Weights of a small mixture-of-experts language model, trained from scratch on English Wikipedia.
Training: a variant of Muon for the experts, 430M tokens.
Below are experts of layer 5 (counted from 0) of a mixture-of-experts language model. Rows are named router (the router's row for the expert), gate (a neuron's input weights, with its number), up (a neuron's input weights, with its number), down (a neuron's output weights, with its number) and show model dimensions 0-159. Each number is 128 + 32 x the weight over its row's rms, rounded and kept within 0 to 255. Numbers have three digits each.
Before each expert's rows: "mostly gets" lists some tokens that are sent to it at least half of the time. This comes from a sample of Wikipedia text that the model never trained on.

# expert 2
mostly gets: " which", " has", " who", " have", " they", " where"
router:150125122144163156135121110145123156150091175188136097154162107050159173098122131118213138137201176090121087118157113150104114091122077175155076151103138097119106159174087124142132078160169162127107128163135124130138106110114132128159176158103100147207165195130146139095124128172080147096155123128153127090119066132163151110110159133112117130101147161051149140119139071112062080147083179169195139112143151178096141107140103091083089115127077143155129093120172058100118130101103143
gate14:188116164146117161143124129075150102164162144119147159066094123101155092113169167106136121099162172097156112131153160131148130141128163115176122119129155132148121166159096096110124127143177154082102121108111138081117101137088073065060124134120128123089180125093177137180115177163127135118158107079063125118096106140161147175110177135098086128156106099111159134030153163152081129126108197178105149075125205111220135140100132077146130117122075106133113092092165108177144109149170163
up14:131111116157166077154159109184119144129157150114144145108094084172091123131121105134126155187119100241127157085173158148096125135106120142118130152119057131108114087142145182198132152059094138100150132101133100155116155113196132155167140163119133086166178141144101162119069122171122109132094104098191076118114124095161181120114086103095114173137082111215094131169137103133112109033146099131125139088125190129056146162174148108140100103153101130116149139107123139151142090114105153
down14:137192080090095120163125169119154102120145106128139122107134123095150097104102095130160096108098192143085099142112117119152130170151155112112148136108164036109152103134123075142121082185067100147175130147151142068148083173090149144140079120064117137118118148094149155106028112105181091092174144185113161111211155112122133149152112121120133115119146145146141125079127176146164139163149145172122117116149172145220136111072101104130143138158090148105182127097136178119092157146204114

# expert 8
mostly gets: " V", " Sp", " St", " Z", " Pl", " J"
router:063169112129090122199113147123112086115102115183115110087116193146149126131146080168137142131123117173116159153096120071140096115081213079131174126154118068181198096153184145152133142094095069144145121110177148116168104121089100107124149115146130166149097083161159098152120111080125124210113163117102119142147129116158121166167115165148149130106135212066117117076104160111133106109175147095082137192130126137163163113141115102112191111156158156094159099103123137152146076124132073
gate0:159094112119125048135058152088179094135096165100094158137135118188112104103090174197137122127087174160134133155138133123187089108141168130166136158118159045160069164167168127146130123158085129160084159102112096134123098163130113034152129136169102106104069100156127155123146150130125129165085140131111118128110144097107115120141145093105116112160082178146160140090113160055114060154125115138109159203095138142163157100190081119138144125100134130102148155071147161160180127076147109
up0:112114100094060112126120131135141155115101126123172158163101104119130116119092138157136058120115145149175134154086215167141144160104061121160134155107132136161128196138157106123136085112123102139114098124136139176084173136073098117220132141151126158150109055070124124096104130107128191134187185118127160124154088099155090135117117138121138149189097165090115123160170104153162189194084105115121116121061103150151104121165087111125154118140157078066138102116173111188093136088148061
down0:128121133079098121109142120142142126083093137123177179181087106147124118122104131130126059093105136105167141144073187177116136147097051143161157163095147145163123187152169107086159102122132091116085083128118122171087153135083106115210117152189130150131127046070159115107152111131126181110168196141122134121159101081154122145099110138126141126182087139122135123167151112152161186182091094124101122123049111137147120113174121086104123117115150078041140105136154107179118149089159080

# expert 6
mostly gets: " was", " is", " were", " are", " has", " not"
router:153091110198219093103082119139170115176161114135120109096143177129169122126174179147172145158178130126118091144150117091158146162122119152076170117089110129162099119169083195126113102179113085116125131162088140172147116092129130094146097179126113129165187109084124148072132120121097095128178101135124156150159115097117155203160125096119102155147126107085066107134115138120096112187072100136103102115146144124116102133149078093139141138216080158077135069073126170162099108098105169
gate0:128148114118131097120078133189184142076158064108184107125124108162194191128080109104125096177164172179129089147144041120094146133120141129093141119117133126121159136093175115146104144177101149142103140142148148158100156130123129124136134112150107124176172110153096145140050116189148151097057056133138182106122118124132122139106140104133089117104127132162187124134117157151099136158111165071129118123077119088091143151174123131168163169205090085185094099175157052128114182121114090
up0:137120096097153158110164137110108128156182096063108181051136185109095163180180156134118125164133094144134178103127125121139104148100129109086133118109133123129103119164114121076105160047165134144104156173154152117138053154133167163106122090133166181108105125098118135149158130164089120186186180103175083099131168201088106157075119113150143120060124121137144088168114087076137079082157158162184111140142124150147119102065120150069135106100119129104097135155070179101081114130118142
down0:178130116167158110136167100095111156185156147101130152063165133188081143070120113150136103199121103132114126097152180145085095095119093096053157135137116143109111148166110134083149142133098124077142116144118154136113158063113116152127087135127199155103095169076196108078088136141151112128179103071097203126065097130165153113129094148137121096128139149123122119119158112161058100081095147111120087152107197135086131143094191106112183131155107138129187155131081115090141166149154153

# expert 9
mostly gets: " during", " July", " September", " October", "″", " January"
router:127011175148177079119130123150055157165171121109123157178129109125146123158110124164101064142124104108117146174166162167154141121150076128160132112099092118092095139148072153131147144133124160112143168130155122082130115100152122099137111134079159067173142112138098143152142168186138080111128153086124092126119096148119176098029150146128077187111121065127170090172139124168143160112173133106157113111104112120136066189080137140111096144131111111149145178196159120073124112087097123
gate0:103128133154125103084135143127168093116085133118160157158133136117120080115136071168143141184127172117118120162130148161087115114174092123145120168152097089152107090116158101165132168085106162179162181086151141124104144164126136166167120134112134084200130154190117105172083158173114117128145130063150152126151117095059076095059129146131153121147182098115149143125122114093089091158084131087113103166112131099169180128146202146167073163141104081076139200154152073152072060097098114
up0:123107135087123081050121118137125135137060108125102162176108109133104130138134103123177158089144132154125091102128136122152142075131083127153102125136193084130095230124106118170115134140096151101120141116171076141137130150126122221181159169049176101129082130145128110140115119092135131126120195097154134161118140100111087128162145139171049131091157084040099149168152153124196138147075132101106126170150124103087118150136138087164112129169161113130192114165085138117085128188137153
down0:126073140118152112172140147158103011149071159106099089099139137136100133118144144151120098194066180094142136149064097212133110145187131091108139128122140119117099178082114100110115091070083103187138106108090130098133137112126146139104070150099122150118116092113087090160205097129152149190076087103085170146095100117121110172105102172128116130132150137140116132143144130100121143155157164141151172141078174164141123169104081158092175121156117120158145147184117129174187131092095148